Experts of a small language model: width 448, a variant of SOAP for the experts.
Below are experts of layer 3 (counted from 0) of a mixture-of-experts language model. Rows are named router (the router's row for the expert), down (a neuron's output weights, with its number) and show model dimensions 0-111. Each number is 128 + 24 x the weight over its row's rms, rounded and kept within 0 to 255.
Before each expert's rows: "comes before" lists some tokens at least twice as common just after its tokens as in all text. This comes from a sample of Wikipedia text that the model never trained on. Tokens count by the router's weight.

# expert 15
comes before: " the", " ", " a", " his", " April", " January"
router [139 138 120 138 105 151 154  94 115 144 106  89 108 154 122 116 113  77 151 145  96  96 118 140  91 148 138 128 128 145 174  91 117 132 156 137 133 161 173 103 130 125  88 169  68  80  86 116 120 109 124 163 125 123 114 138 113 105 116 151 100 183  87 158 161  88  72 106 116 104  89 150 133 126 154 119 101 191 119  87 138 108 156 139 101 161 139 157 136 160 138 143 131 148 117 125 142 104 170 110 157 111 144 119 140 156 126 119 101 146 100 105]
down8 [155 144 126 101 133 124  97 141  92 124 109 111 138 125 138  99 123 117 129 102 125 116  64 137 122  69  96 110 117 132 130 141 168 132 130 113 118 126 159 105 136 134  91 111 141  93 136 121 155  86 174  78 105  97 122 141 146 131 118 142  93  84 200 175 104 123 127 118 140 139 130 153 134 169 105 157 165 109 104 133 100 141 154 134 134 172 121 121 149 142 127  90 159 119 106 121 112 105 149 145 145 125  93 158 128 166 138 124 155 100 100  93]
down9 [ 94 128 142 143 134 122 130 115 111 173 153 129 163 156 143 185 118  96 104 114 108 153 131 131  85 164 121  82 119 107 132 128 125  76 119 154 107  94 112  94 146 136 116 118 170 120 126 125 135 116 130 124 118 146 159 143 133 130 167  61 118 120  72 134  89 123 107 138 132  94 121 153  93  86  93 135 143 125  86 102 157 145  97 154  73 122 103 138 137 120 121  82 116 128 122 110 117 130  84 162 147  68 163 136 156 117 157 122 151 133 122 115]
down10 [107 118 107 131 146 137 111  84 119 111 131  93 152 135 147 158 119  87 121 128 127 139 137 109 163  67 122 152 117 146 117 143 132 114  82 136 147 170 150  97 120  98 137 115  92 130  97 109 157 101 111 137 125 119  98  95 135 133 154 127  87 160 125 101 102 127 130  47 116 117 153 130 119  84 144  84 144  86 132 141 128 186 117  99 158  78 129 164 134 143  92 119 144 120 179 138 103 131 112 142  96 111  95 156 104  83 142 102 153 144 135 127]
down11 [114 129 122 100 143 125 103  96  61 116 115 114 146 129 119 101 146 128 154 135  73 163 111 139 182 125  61 117 138 124 133  78 129 146  61 168 135 148 120 153 125 178 129 134 144 150 155  79 118 133 135 110 150 120 135 134  92 130 118  94 170 146 124 149 138 114 188 103 154 106 117 141 114 108 158 153 143 151 132 103  92 147 165 120 104 133 111  96 148 158 129 121 105  95 126 141 123 174 125 145  85 167 139 111 200 114 102 158 128 121 138 117]
down12 [110 136 133 107 162 103 108 156 152 131 138 165 160 128 112 140 153 114 150 147 122 158 131 146 124 155 129 100 116 172 138 190 128 132 109 116 115 162 113 105 133 130 168 100 118 125 135 138 116 130 136  89 107  78 115 104 137 193 167 154 105 127 130 156 117  65 155 136 130 114 102  94 106 159 121 164 138 126 131  87 137 181 128 164 136 157 131 140 107 114 147 124 131 187 133  96 140  97 155 115 136 165 131 163  96 115 105 108 129 115 160 148]
down13 [122 158 101 102 124 109 148 132 116 157 141 133 137  82 167  73 115 122 126 148 116 122 133 132 148 128 123 107 127 121 136 114 108 120 127  63 145 146 103  90 126 132 113 149  76 159 107 137 123  73 115 146 125 133 146 120 114 114 156 151 136 125 173 117 154 152 122 162  97 116 108 143 159 160 192 158 111 107 121 139 144 130 133 130 130 109 143 135 132 129 140 178 109 102  83 116 148 109 101 121 148 105 122 110  99 149 147 135 126 111 161  91]
down14 [ 92 103 132  88 142 172 128 110 166 102 147 122  85 151 151 138 126 147 129 121 125 104 179 110 106  96 137 108 134 181 126 152  97 134 110 114 130 157  98 141 102 106 113 105 170 129 129  96 130 161 111 129 130 141 142 141 131  96 148 155 145 144 141 130  91  89 139 123 102 149 118 164  88 135 131 110 153 116 123 113 189 130 106 133 148  67 122 120 114 120 117 105 141 129 117 131 142 106 118 122  78 107 134 185 112 141  74 104 127  76 142 106]
down15 [149 172 136 134  93 124  92 113  95 154 105 158 183 114 140 150 108 116  98 111 173 129 119  98 126 117 127 114  94 146 153  86 115  95 157 124 136 117 153 154 146 152 138  97 132  79 108 172 126  94 159 129 128 165 122  95 140 103 120 100 167 102  87 155 174 152 139 148 135 104 113 132 139 104 113 200 142  85  92 103 141 175 142 131 129 147 121 151 127 131 140  99 163 106 146 154 111 111 153 126 120 135 112 115  87 136 118  98 103 167 197 119]
down16 [175 175 106  90 112  98  94 138 130 151 121 124 109 156 119  97  98 165 171 114 125 110  89  88 158  74 110 141 149 109 122 143 148 135 134 154 123  97 114 139 168 128  97 119 137 116 127 130 151 165 123 131  86 121 110 127 109 124 120 156  99 110 103 138 154 125 111 110  94 163 147 160 117 122 137 143 104 147 138 106  81 134 137 147  84 142 110 145 104 114 111  97 135 139 158 122 173 114  89 104 119 138 148 165 183 145 154  90 124 142 113 152]
down17 [121 129  83 116  86 123 115 124 146 101 115 149 120 143 140 164 122 219 111  82 145 109 108 146 149  94 151 143 125 152 153 122 169  83 130 134 130 131 136 182  84 133 126 127 121 119 123 102 131 133 140 140 145 129 157 135 123 130 123 119  98 153 141 164 183 129 124  95 134 112  93 158 120  85 111 136 108 131 105 195 169 123 102 117 139 114 151 157  98 130 118 141 134 144  89 123 108 140  59 113 147 112 146 135 158 141 143 119 128 140 143 131]
down18 [158 141 141  85 105 135 155 125 132 170 147  85 130 134 170 150 134  99 135 158 158 125 122 113 153 134 143 117 119 128 125 103 118 144 175 143 105 109 118 107 159 120  87 134 130 140 133 100 100 119  76 139 129 131 123 175 124 160 103 136 108 111 129 141 180 145 128 120 137 145 143 142 114 171 175 158 105 136 152 119 148 153 136 123 136 152 126 124 108 114 125 128 152 145 153 121 144 122 119 117 133 141 139 105 149 126 117 121 168 166 117 119]
down19 [101 130 100  92 142 121 130 117 101 122 105 120 145 117 134 122 125 122  88 116 137 175 117 149 150 131 109 112 131 116 179 161 126 116 143 108  91 136 109 150 133 174 133 144 139 109 145 126 117 186 133  98 119 143 124 150 107 143  89 149 143 159  98 123 141  73 153  81  87 140 149 136 114 132  94 135 109 130 183 137 102 120 132 139  93  72 110 144  93 133 135 202 127 154 165 118 158 147 146 146 152 163 134 151 145 157 112 113 106 147 131 144]
down20 [132  95 126 117 128  99 149 145 132 129 118 136 115 117 119 117 138 124 121 121 137 118 119 151 121 123 164 116 140 112 138 107 142 120 165  72 153 101 125 131 144 206 162 129 106 105 126 145  97 132 163 112 159 148 101 123 154 109 133 177 168 125 180 107 119 120 153 129 134 124 140 146 113 139 116 131 124 194 135 132 191 140 147 126 143 153 143  98 106 112 101 114 128 127 173 109 143 134 119 123 118 110  90 111 122 151 122 132 123 121 168 157]
down21 [144 134 168 114 102 130  92 134  92 118  88 112  80 150 100 148 118 110  99 169 119 121 111 160 118 131 117 144 172 165 145  93 150  85 109 114 110 120 114 113 138 155 122 112 143 130 141 146 148 100 144 127 121 113 172 123 139 108 172 132 118 137 106 133 166 207 171 118 114 140 177 129 101 121 141 130 154 159  89  80 143 115 108 119 115 150 106 127 135 122 109 138 132 104 161 133 117 135 154  97 132 124 151 128 159 123 120  92 116 104 120 124]
down22 [122  98 102 129 105 125 129 104 113 139 122 130 101  93  89 169 109  96 126 132 108 152 136 126 149 130 146 128 112  91 122 115 139 146  98  88 135 110 123  95 162 165 132  97 126 106 105 110 142 143 115 108 136 121 135  94 138  94 149 138 175 109 120 142 106 138 108 108 171 163 112 115 111 110 126 125 104 158 121  99 167  99 136 104  86 122 141  92 124 105 111 145 118  97 159 130  72 111 125 115 172 129 134 127 101 122  91 146 123 102 141 154]
down23 [153 158 135 165 147 133 112  98 135 104 131 122 106 100 133  94 145 139 112 183  90 156 111 191  99 118 154 181 112  95 115 124 114 136 107 121 141  94 126  85 104 152 127 133  98 141 137 113 130  96 107 140  86 149 104 112 131 143 133  97 106 103 120 135 119 138 121  91 104  64 149  94  73 160 143  83 156 153  96 158  93 101 135 106 136 129 108 126 155  99  99  73 152 143 133 118 145 113 118 108 139 123 123 102 150 120  79 107 128 136 127 139]
down24 [ 98 105 147 159  89 123 141 105 121 125 141 192 108 117 112 136 122 151 103 136 127  82 139 143 139 132  96 185 151  73  87 154 115 117 148 126 135 135 101  94 104 165 140  92  84 108 122 148 107 137 124 113  95 123  98 136 166 102  94  81 135 149  99 147 162 127 147 133 115 165 158 120 136 114 142 124 118 119 123 122 131 166 172 113 118 130 108 177  81 151 112 104 144 104 130 160 134 160 144 112 116 110 136 110 167  90 156 152  89 157 154 110]
down25 [116 124 151 125 129 151 124  99 126 137 122 137 174 118 143 107 128 158 119 112 135 122 171 145 160 114 124 138 146 116 118 175 137 123 114  63  96 133 170 147 129 121 103 123 157 115 130 121  99 138 129 106 135 101 130 149 157 115 108 132 116 152 134 100 118 142  67 127 138 141 111 118 155 148 130 144 122 122 142 111 127 178 150 119 129 150 152 152 141 131 130 112 108 143 135 126 112 157 137 148 129 120 170 118 173 134 113 108 201 136 122  98]
down26 [188 119 141 117 126 116 102 132 116 143 123 134 109 151 111 118 123  93 156 124 145 112 141 105 161 150 148  88 123 136 106 108 141 170 178 113 134 101 128 153 138 153 134 165 120 101 152 100 126 113 138 112 131 137  95 149 173 152 127 141 140 154 198 104 112 101 160 144 130 122 103 169  89 118 149 130 131  75 171 104 133 135 128 137 118 100 126 166 146 118 140 169 140 107 121  86 161 135 146 129 105 117  94 148 139 165 118 109 153 151 140  87]
down27 [ 97 113 131 141  98 130 136 104 156 173 116 114 110 137 108 127 130 125  76  91 127 140 120  67 120 113 164 134 142 126 158 138 105 127 173 136 139 129 136 126 158 131 126 134 160 135  97 136  83 128 118  98 146 118 133  67 129 120 155 134 112 176  99 153  96 132 117 119 160 114 127 140 103 153 106 121 142 144 145 115 141 112 147 128 135 129 125 133 174 151 125 129 178 140 110  99 125  96 138  99 129 118 143 117 119 158 104 137 112 179 138 119]
down28 [155 181 135 151 101 132 161  96 126  99 105 138 104 115 168 101  91 120 143 112 145 117 184 153 120 163  98 122  93 146 128  97 135 134 156 130 122  93 137 119 150 132 138 142 173 119  96  93 114 111 156 132 137 141 100 131 157 124 122 121  92 149 157 176 134 126 110 146 120 173  96 145 133 160 108 117  94  75 120 152  99 126 171 130 194 125 105 115 127 120 139 106 113  91 158 153 151 117 155 147 140 112 114  89 136 112 116 114 131 103 142 131]
down29 [132  94 101 137 122 144 114 153 144 136 123 118 141  95 151 115 127 143 154 153  83 127 160 135 130  96 144 115 144 143  85 155 110 106 109 101 114 131 130 128 202 127 129 125 134 138  98 116 144 123 138  87 121 184 106 180 147 163  92 111 124 154 114  99 129  66 109 136 127 129 151 167 117 137 114 123  94 118 140 127 170 185 167 123 145 148 101 171 101 143 132  98 104 147 137 151 124 141 125 112 116  92 101 112 120 106 154 141 135 133 133 174]
down30 [113 153 149 130 149 140 141 114 136 128 130 158 166 108 164 108 124 132 129 148 139  93 147 125 102 125 181 137 140 103  88 121 100 187 140 116 148 134 159 113 128  92 165  64 152 139 145 101 157  99 140 143 107 151 123 148 117 146 150  99 154 123 139  90 125 114 114 139 120 114 110 105 137 138 131 104 144  87 130  98 151 122 105 124 146 164 103 153 137 128 108  97 148 163 155 122  76 150 147 152 133 124 145  76 110 102  92 193 138 104 157 138]
down31 [125 127  98 166 103 119 115  66 105 137 112 145 162 121 127 118 117 154 148 122 104 164 152 142 119 136 125 124 117 159 154 141 144 128 175 120 140 128  75  68 127 115 139 109 112 119 106 123 134 138 137 132 158 185 101  95 132 115 118 123  95 119 124 128 162 147 148 142 125 135 149  93 109 181 140 123  81 154 109 155 147 120 115 135 119 153 105 139 132 118 132 166 121 135 180 162 120 136 130 135 163 130 136 151 114 132  91 144 122 123 103 154]
down32 [108 150 145 142 155 107 145 123  96 125 129 130 107 153 103 151 159 115 115  86 123 136 155 116 126 100 127 164 127 104 137 152 102 103 108 121 148 131  69 115 120 114 118 147 132 114 156 187  97 137  82 134  88 120 152 151 126 142  98 166 115 114 155 149 125 174  99 110 150 140 147 120 117 164 138 146 141  93 119 149 179 133 166  87 139 111 124 164 178 176 108 136 137 147 116 131 144  91 128 157 106 112 155 120 173 151 107 115 113 184 161  93]
down33 [ 87 180 102 120 162 156 106 146 137 106 132 122 153 140 131 126 166  86 109 159 112 132  83 107 128 148 110 140 134 107 132 141 158 140 153  91 117 107  81 177  91 102 120 127  89 157 151 127 178  83 123 121  95  90 107 112 138  88 137 108 127 120 142 112  86 131 158  73 131 144 149  77  96 154 115 170 116 125 115 173 135 107 120  98 145 146 140 135  74 106 142 122 168  95 111 139 122 164 132 115 134 154 135 134 129 180 126 124 122 139 113 107]
down34 [152 137 114 143 206 174 136  99 137 132 109 129 108 140 115 109 111 144 120 143 138 129 156  94 124 113 186 132 136 157 106 120 119 130  99  75 137 110  90 115 135 121 137 138  95 123 139 119 156 142 135 119 100 131 126 152 132 126 123 118 132 158  96 135 133  97 130 184 112 113 139 132 136 134 130 136 157 122  93  96 110 107 144 165 164 134 179  89 130 107 156 151 115  98 148 111 111 146 113 118 132 120 129 135 112  95 169 134  77  99 157  82]
down35 [156 157 116 112 161 146 136 116 144 155 132 127 105 127 148 133 163 160 150 138 142 160 146 126 118 153 119 147 100 157 150 123  98 127 187 149 140 144 112  86 139 120 135 135 148 128 128 118 154 111 121 148 137  97 158 127 124 101 111 164 176 174 126 123 162 174 116 115 113 169 147 129 198 129 182 128 134 145 162 135  82 116 157 129 116 116 128 126 115 105  94 156 146  82 117 128 145 160 140 201 116 134 122 124  89 121 142 100  90 128 126 128]
down36 [ 95 133 140 166 104 158 135 118 131 127  78 114  86 122  86 102 121 128 114  87 127 131 125 133 122 155 130 127 145 142 150 142 125 145 170  79 133  71 155 161 136 104 114 108 105 142 136 136 134 130 104 156  96 154 131 129 134 105 150 126 154 140 167 112 119 128 127 126 132 144 100 150 162 135 114 119  69 103  94 182 128 159 116  98 137 136 154 159 143 131 103 114 146 130 104 148 160 127 143 158 108 123 166 133  96 138 164 145 135 124 141 132]
down37 [123 130 166 156 129 108 166 127 103 148 109 109 126 137 135 158 123 112 142 157 107 149 125  94 146 136  94  99 104 114 183 120 159 130 139 150 168 159 138  96 204 128 150 162 163 134 109 123 132 172 116 159 162 150  85 171 124 124  94  98 119 164 108 122 122 106 129  86 200 124 147 109  95 143 147 120 162 136 142 122  83 124 160  66 145 113 142 121 110 138  71 125 149 146 147  92 129 119 148 104 113 157  99 120 130  96 110 172 177 106 154 143]
down38 [150 149 143 114 109  91 156 141 134 130  87 120 128 124  90 108 124  98 177 159  97 152 106 114 142 134 120 116 121 129 132 150 105 119 146  96 117 118 129 110  62 159 132 160  97 152 122 143 121 127  92 130 176 117 123 119 127 134 150 104 139 151 117 135 166 102 143 131 105 153 110 141 110 111  91  62 111 153 142 158 126 138 120 143 115 178 116 149 107 127 111 161 116 165 110 141 146 150 131 112 126  91 109 124 114 127 132 149 110 105 161 152]
down39 [126 133 123  90 150 191 113 108 131 141 110 134 166 153  98 129 170  78 129 121 113 139 177 139 113 119  78 129 106 164 153 108 123 119 126 157 108 109 146  86 164 126 156 124 149 110 161 113 156 127  76 114 133 157 110 132 184 147 129 107 152 163 130 131 102 130 130 127 100 138 117 106 127 147 114 143 136 144 108 108 121 127 153 140 107 148 133 161 173 103 118 129 137 122 132  93  93 104 143 140 152 139 119 142 140 137 153 160 138 122 146 119]
down40 [107 108 126 141 103 101 109 147 111 134  62 118 145 104 130  98 100 135 120 115 140 138 159 132 202 145 108 167 138 162 149 158  97 126 145 133 123 150  87 120 151 106 105  92 140 119 121 164 109 141 121 146 118 101 108 139 121 118 113 106 145 100 158 106 130 125 140 120 103 155 116 104 154 136 125 150 151 115 148 146 136 115 127 119 145 129 113 119  93 179 130 144 107 133 137 149 166  94 145 159  86 137 140  85 132 141 120 165 113 125 114 133]
down41 [139 105 122 141 127 155 183 102 122 129 128 128 142 129 120  96  91 135 135 162 108 154  95 108  93 174 111 152 133 177 141 148 116  94 166 105 117 134  98 129 121 159 120 121 139 156 123 134 138 142  98 128  84 143  84 129 126 136 123 146 109 131  96  53 130 114 122 143  83 125 120  98 113  86 123 142  94 105 157 167 144 115 153 140 121 101 122 128 108 103 166 152 109 141  88  95  79  91  95 129 138 138 116 152 104 120 122 163 124 193 154 116]
down42 [ 96 161 101 116 122 119 113 160 128 120 162 128 133 154 153  78 131 130 137 110  93 128 140 117 123 118 155 151 128 122 113  97 133 155 129 110 135 114 187 117  91  88 105 107 104 151  89 141  92 114 139 125 157 116 123 136 116 142 116 152 169 151  97 125 134 110 112 140 116 134 137 151 128 112  96 116 111 127 106 127 116  99 142 123 114 147 160 148 105 102 157 142 134 166 170 126 118 151 132 141 111 144 146 161  97 152 131 161 133 138 100 129]
down43 [147 121 140 151 108 135 155  80 150 171 112 126 104 146  96 114 132 132 123 118 156 135 117 130 108 179 137 132 145 196 117  79 127 148 138 142 118 118 174 117 156  79 113 125 140 146 120 115 116  65 106 134  78 103  85 163 137 155 117 160  91 139 104 177 177 121 144 135 103 125 173 121 149 127 153 124 139 129 102 103 156 135 107 150 112 135 103 111 121 111 138 117 180 155 125 126 132 113 143 123 122 102 156 103 106 189 130 106 115 154 125 168]
down44 [155 135 150 137 177  96 132 108 135 106 141 131 152  96 109 170 110 136  96  95 161 140 141 134 126 117 131 137 157 112 142 149 122 139 121 122 141 109 123 135 137 127 156  98 131 102  39 144 172 120 146 140 110  70 149 153 196 123 152 167 101 146 139 135 116 157  99  89 121 167 159 139 115 132 101 165 120 117 134 136 153 121 104 159  76 131 128  99 138  87 144 120 140 134 169 153 149 154 160 153 119 155 153  95 126 149 160 164 127 101  90 155]
down45 [139  92 145 115  82 131 127 115 138 169 105 144 117 127 124 120 143 122 118 145 115  98 141 140 127 122 133 114  93 129 137  74 134 102 113 130 127 171  82  95 138 144 169 116 127  96 133 137  68 124  93 143 146 133 109 133 156 168 146 100 120 135 104 102 155 173 129 113 125 174  89 104 150 110  98 120 138 136 130 137 125  94 172 104 128 136 175 132 153 183 118 163 118 145  90 138 148 102  95 131 158 126 110  84 162 140 123 125 125 155 137  99]
down46 [102 162 145 141 120 128 106 124 119 148  98 145 163 123 125 142 120 165 114 115 146 131 127 126  96 143 135 115 115 106 114 116 113 148  79 138 141 177 125 124 127 120 195 140 140 150 148 135 112 135 139 145 117  89  79 127 105 133 169 152 112 177 123 146 120 115 122 129 115 144 142 124 123 112 100 140 114 138 113 126 132 135 147 128 107  69 124 150 150 158 111 119 140 133 104 148 155 120 143 110 132  92 118 122 146 123 167  95 159 139 142 158]
down47 [119 122 151 122 129 108 143  95 114  90 107 137 124 110 160 124 161 123 144 127 148 187  91 120 116 132 138 148 136 163 176 129 133 136 124 100 133 143 120 105 139 102 167 120 141 147 145 153 143 145 106 119  99 111 136 150 113 124 156 156  96  89  91 145 101 117 104 157 140 169 158 117 165 129 108 109 119 147 111 115 126 141 119  90 108 128 132 113  93 118  94 128 149 158 104 148 143 140  90 127 163 138 119 107 143 132  92 145 172 131 101 153]
down48 [105 128 124 127 122 143 121 154 115 115 173 147 102 100 132 157 151 105 160 100 137 110 135 127 106 164 101 100 112 124 131 122 173  69 156 116 151 107 106 120 131 114 141 147 138 111  85 180 125 111 107 130 105 106 111  88 126 142 114 129 111  74 144  80 106 113 155 130 124 101 154 148  76 124 136 141  84 128 120 139  96 113 131  99 168  76 115 131 106 144 121 101 113 110 119  62 139  80  85 171 144  96 146 164 151 141 155 161 101 145 120 121]
down49 [134 150  89 140 104 119 117 104 118 142  85 123  94  74  84 118 130 143 143 107  79 168 157  62 106 159 140 113 134 130 105 121 129 172 145 133 189 115 118 134 147  80 112 153 118  71 135 107 142 122 165 113 163 135 139 124 144 112 109  88 134 123 133  96 118 132 103 121 123 152 177 138 104 129 113  86 119 135  92 112 106 143 141 129 125 104 131 110 184 153 184 146 115 137 126 148 154 147 120  77 112 155  92 124 139 148 125 115 155 130 109  84]
down50 [179 121 144 122  95 106 117  91 124 134 109 106 130 137 144 156 109 100 145 130  72 164 130 129 140 133 182 138 132 138 145 107  93 155 167 166 119 122 133 166 129 148 112 104 145 120 119 125 122 100 174 107 128 154  66 146 141 155 137  98 122 122 135  92 122 159  96 136 103 163 133  95 119 142 153 103 116 105 140 101 152 163 141 109 120  72  93  58 133 158 127 119 132  97 111  89 121 147  95 134 141 103 116 144 151 127 166 118 126 129 139  81]
down51 [169 133 112 130 124 145 177 100 125 118 113 135 133 174 124 174 120 138  62 107 142 100 136  84 106 148 137 162 185 101 155 128 179 152 102 152 127 146 102  75 168 157  97 100 130 147 142 134 130 140 118  98 110 102 126 163 153 128  93 136 103 114 157  98 128 115 129 139 137 107 117 143 166 114 103 136 102  98 129 142 117 139 142 136 147 110 140 106 139 125 135 129 111 130 109 142 102 107 130 120 110 180 142 118 123  95 114 109 118 144 127 117]
down52 [166  92 144 137 134 130 159 174 100 100 142 185  74  84 128 133 172 108 178 121 127 140 149 134 135 177 103 163  70 144 186 101  70 123 128 134  96 136  82 155 123 127 127 161 156  90  95 147 121  90 128 158 149 115 103 113 139 160 171 151 164 135 115 120 131 144 118 112  63 120 129 126 137  98 127 125 139 153 100 148 147 123 123 112 183 127 155 131 107 126 156  79 145  86 156 144 100 134 126 147 102 140 151 101 136 126 162 123 141  95 104  94]
down53 [ 97 109  78 143 151 148 122 113 142 120 130 143 108 124 124 157 132 133  91 114 100 129 119 112 151 103  91 166 127 125 172  82  76 115 134 104 122 130 112 118 142 142 139 104 107 139 135 108  93 119 130 115 152 164  99 125 166 126 125  78 111 128 157 134 109 144 148 164 156 108 137 129 142 124 164 116 152 140  96  93 138 163 121 125 133 118  94 119 117 190 162 162 108 141 142 135  96  85 160 154 172 136 120 136 153 162 135 122 143 148 144 168]
down54 [123 139 164 141 122 114  98  93 170 100 139 154 159  88 112  82 113 152 180 155 156 110 123 134 112 105 114 141 132 142 134 109 129  83  89 124 102 119  84  98 111  99  89 111  84 191 124 182 147 113  87 137 126 139 134 137 110 121 129 138  98 138 108 113 108 132 108 129 133 101 133 109 153 108 137 133 110 119 120  98 105 178 139 162 143 130 134 129 135 145 140 117 113 140 130 124 114 115 113 153 133 125 120 137 116 169 108 127 143 137 140 124]
down55 [157 141 112  85 112 139 111  96 103 128 119 167 135 123  76 104 124 109 109 104 120 156  93 115 152 137 145 140  79 118 158 122 138 119 116 131  71 126 120 123 149 107 112 119 175 151  85 127 134 136 133 132 122 103  92 102 168 153 120  84 129 141  84 114  82 141 135 138 121 102 132  84 105 127 144 152 106 141  90 162  96 139 146 137 131 107 120 118 131  87 117 105 146 106 133 129 138 122 139 146 144 129 136 158 140 172 168 173 130 131  85 116]
down56 [140 146 131 104 128 129  76 142 127 131 140 101 114 165 105 125 103 129 170 120 136 101  90 109 140  91  88 136 132  98 170 155 148 143 133 136 123 174 140 105 138 184 142 130 147 107 130 175 105 106  91 113 120 121 187 108 142 135 163 101 128  95 117 147 125 163 118 117 105 145 125 116 107 118 108 103  94  96 158 153  95 134 174 153 124 125  89 192 134 177 117 118 107 133 182  88 157 112 142 134 119 125 105 163 106 162 141 113 130 123 111 132]
down57 [120 128  81 213 157 113 124  74 148 130 151 152 108 147 119 135 106 130 155 136 106 113  93 115 100 160 115 123 161 122 110 143 167 144 163 132 134 158 107 104 118 133 138 131 122 155 163 136 108 150 130 114 105  77 156 114 123 147 162 125 124 192 129 154 107 120 142 104 125 135 168 134 139 103 145  96 107 128 139 144 146 114 129 128 146 117 131 132 146 120 116 102 114 157 123 133 127 123 130 172  82 126 141 125 140 102 130 123 171 175 165 133]
down58 [104 160 119 129 112 149 145 139  97 133 141 137 111 129 140 130 147 113 178 102 154 146 120 123  90  97 119 118 133 141 118 113 114 121 141 118 128 120  81 114  86 147 145 180 159  80 133 134 146 148 103 140  95 115 101 157 144 128  90 121 121 136 102 150 103 138 106 161 173 124 129 135  97 152 120 103  92 108 113 155 120 118 170  71 123 156 141 116  86 131 137 127 139 146 110 157 145 170 120 111 148 111 124 135  92 121 166 127  81 132 118 157]
down59 [161 124 171 130 110 142 124 110 118 131 101 123 114 114 117 131 117 183 159 133 131 148 167 128 154 132 128 135 105  86 103 145 103 100 124 101 130 144 116  94 111 155  90 105  98 140 118 160 120 125 121  93  99  78 108 162 126 142 131 122 132 138 164 153 128 146 151  48 152 120  73 141 101 116 162 159 122 165 133 146  90 149 108 164 124 159 144  94 137 138 138  74 131 137 110 114 160 122 126 122 106 112 127 114 108 152  90 148 120 113 160 134]
down60 [122 160  93  96 109 133 167 134 185  96 134 127 128 139 196 106 170 141 119 154 101 111 154 156 116 165 111 122 168 147 161 117 128 133 150 144  98 139 138 141 126 127 124 153 110 168 125 159 113 111 139 143 136 105 139 137 127 129  97  99 142 146 144 163 119 141 121 131  81  97 140 116 130 122 173 100 136 133 116 117 151 125 135 165 131  81 134 178 116 123 154 140 140 121 101 133 113 126 133 178 156 102 144 108 119 125 154 140 137 124 138 130]
down61 [131 150 132 137 123 150 127 180 154  97 114 137 117 163 149 120 111 156 128 118 138 158 107 130 129 178  92 142  99 119 132 131 131 113 146 104 148 132 148 100 126 132 140 180  93 165 125 139  86 140  73 108 139 140 139 130 145 134  99 121 136 105 106 123 100 137 108 132 134 132 135 127 121 104 175  80 131 157 129 124  77  97 143 122 146 122 136 150 107 120 144 131 136 109 113 148 170 133 100  98 134 155 111 165 155 139 130 136 150 140 100 107]
down62 [ 50 135 132 109 124 127 130 127 138 127 151 144 134 142 113 131 125 114 104 105 108 103 119 137 143  99 104 133 154 104 118 125 115 137  98 143  96 107 133 151 191 118 138 127 124  99 172  69 131 151 116 123 113  98 146 136 122 108 148 135  99 152 163 111 134 115 149 143 129 121 116 132 154 134 108 113 161 126 146 112 165 163 135 131 149 138 146 123 162 107 113 154 105 130 147 161 140 156 103 143  87 161 136 164 148 120 105 126 170  74 134 165]
down63 [184 152 140 159 116 145 103 120 138 139 164 148 117 119 120 139 131  97 102 145 123 120 110 198  93 161 153 150 112 109 110 148 102 104 121 137 131 162 114 123 132 126 155 126 149 110  97 126  46 119 126 142 179 135 106 114 140 140 157 135  74  97 139 141 171 102 134 121  95 138  79 135 127 106 125 131 155 110  76  82 114  96 131 128  89 119 117 129  99 137 123 151 108 111 122 156 134 128 141 135  96 205 130 142 119 127  95 141 126 110 119 110]
down64 [129 142 155  92 141 135 103 107 149  99 138 102 121 155  69 101  97 161 134 123 113 126  80 105 203 116 161 147 108 121 132 139 120  83 127 121 131 128 126 166  82 131 150 103 130 161 108 147 106  94 144  67 167 137 191 104 113 167 160 124 138 109 132 138 159 125 193  89 128 129 102 150 115 133 119 144 164  95 156 159  77 132 126  82 136 157 146 126 125  88 139 147 166 129 132 140 125 132 102  96 126 162  93 119 102 149 125  88 151 154 166 127]
down65 [120 120 116 119 110 110  97 102 164 138 149 124  96 188 139 119 164 162 103 131 129 142 148 115 148 144 156 118 140  94 120  94 136  87 155 121 117 150 117 176 136 137 131  90 107 156 124 148 153 163 111 150  93 110 145 110 184 153 145 132 150 137 125 120  83 157 151 120 123 112 119 115 149 108 103 141 118 154  71 141 163  79 108 127 114 140 161 144 109 136 105 108 149 136 142 111 167 119  42 119 150 136 143 120 138 145 175 145 123 159 145 117]
down66 [ 91 112 125 110 153  52 143 126 163 123 148 112  86 148 104  60 120 135 126  92 103 114 121  71 154 109 127 142 118 118 168 131 119 100 176 151 115 195 156 112 144  94 125 121 106 124  99 130 134 126 153 129 122 135 122 105 154 158 150 123 118 127 134 126 150 142 122 167 137  92 126 157 108 111 123 176 113 101  91 152 109 131 113 114 132 131 124 150 126 139 144 149 107 130 105 131 112 131 106 119  81 117 158 135 125 138 133 138  93 131 130 144]
down67 [111 138 134 150 159 133 165 126 123 150  96 114 147 131 116 104 145 129 178 186 129 160  82  80 142 113 170 139 165 115 142 152 138 121 168 147 127 134 139 162 150  93 171 107 113  99 138 122 112 149 161 103 127 161 111 145 135 106 120 147  88 141 154 162 121 115 116 106  86 130  69 154 129 145 136 123 115 172 169  86  79 100 120 113 149 152 113 127 104  93 130 109 126 125 166 119 151 134 126 130 123 143 151 151 132 139 123 114 117 118 114 137]
down68 [139 106 121 130 153 123 140 121 119 127 102 118 144 134 121 119  85  96 190 134 140 137 115 119 139 135  67 193 118  92 128 155 131 156 128 115 141 154 122 149 116 162  75 133 162 143  90 119 148 121  94 119 107 108 109 128 123 153 145 132 114 125 131 148 138 144 132 136 126 108 123 157  70 128 136  86 147 123 143 104 148 110 143 130 104 129 122  87 108 116 115  82 145 125 158 130 125 132 128 120 137 103  90 115 123 103 138  91 115 179 126 139]
down69 [109 139 161 134 162 128 155 163 132 134 178 126 140 133 111 152 112 136 103 109 158 127 134 117  80 124 140 149 171  94 124 196 128 129  79 168 125 104 123 111 161 106 123 109 121 139 120 140 129 126 127 130 134 142  73  96 150 143 144  64  83  68 126 163 147  98 138  96 126 132  87 123 168 127 124  88  87 158 166 132 136 139 111 105 120 169 100 116 139 109  76 106 116 173 115 127 159 160 125 158 165 115 147 129 135 113 142 138 186 131 163 153]
down70 [118 106 134 137 121  95 106 155 140 111 142 144 132 137 101  90 108 126 164 118 118 146 114 125 144 165 103 158  90 109 105 135 175 124 115 118 117  91 129 196 153 155 116 140 124 110 169 143 129  79 159 150 126 100 170 117 145 140 125 130 118 128 160 152 166  99 175 155 119 132 161 132 130 115 128  96 169 163 137 116 166 121 126 126 118 140 169 109 107 106 131 137 137 110 114 151 131 117 136 141 137 106 158 103 138 153 140 112 156 167 146 132]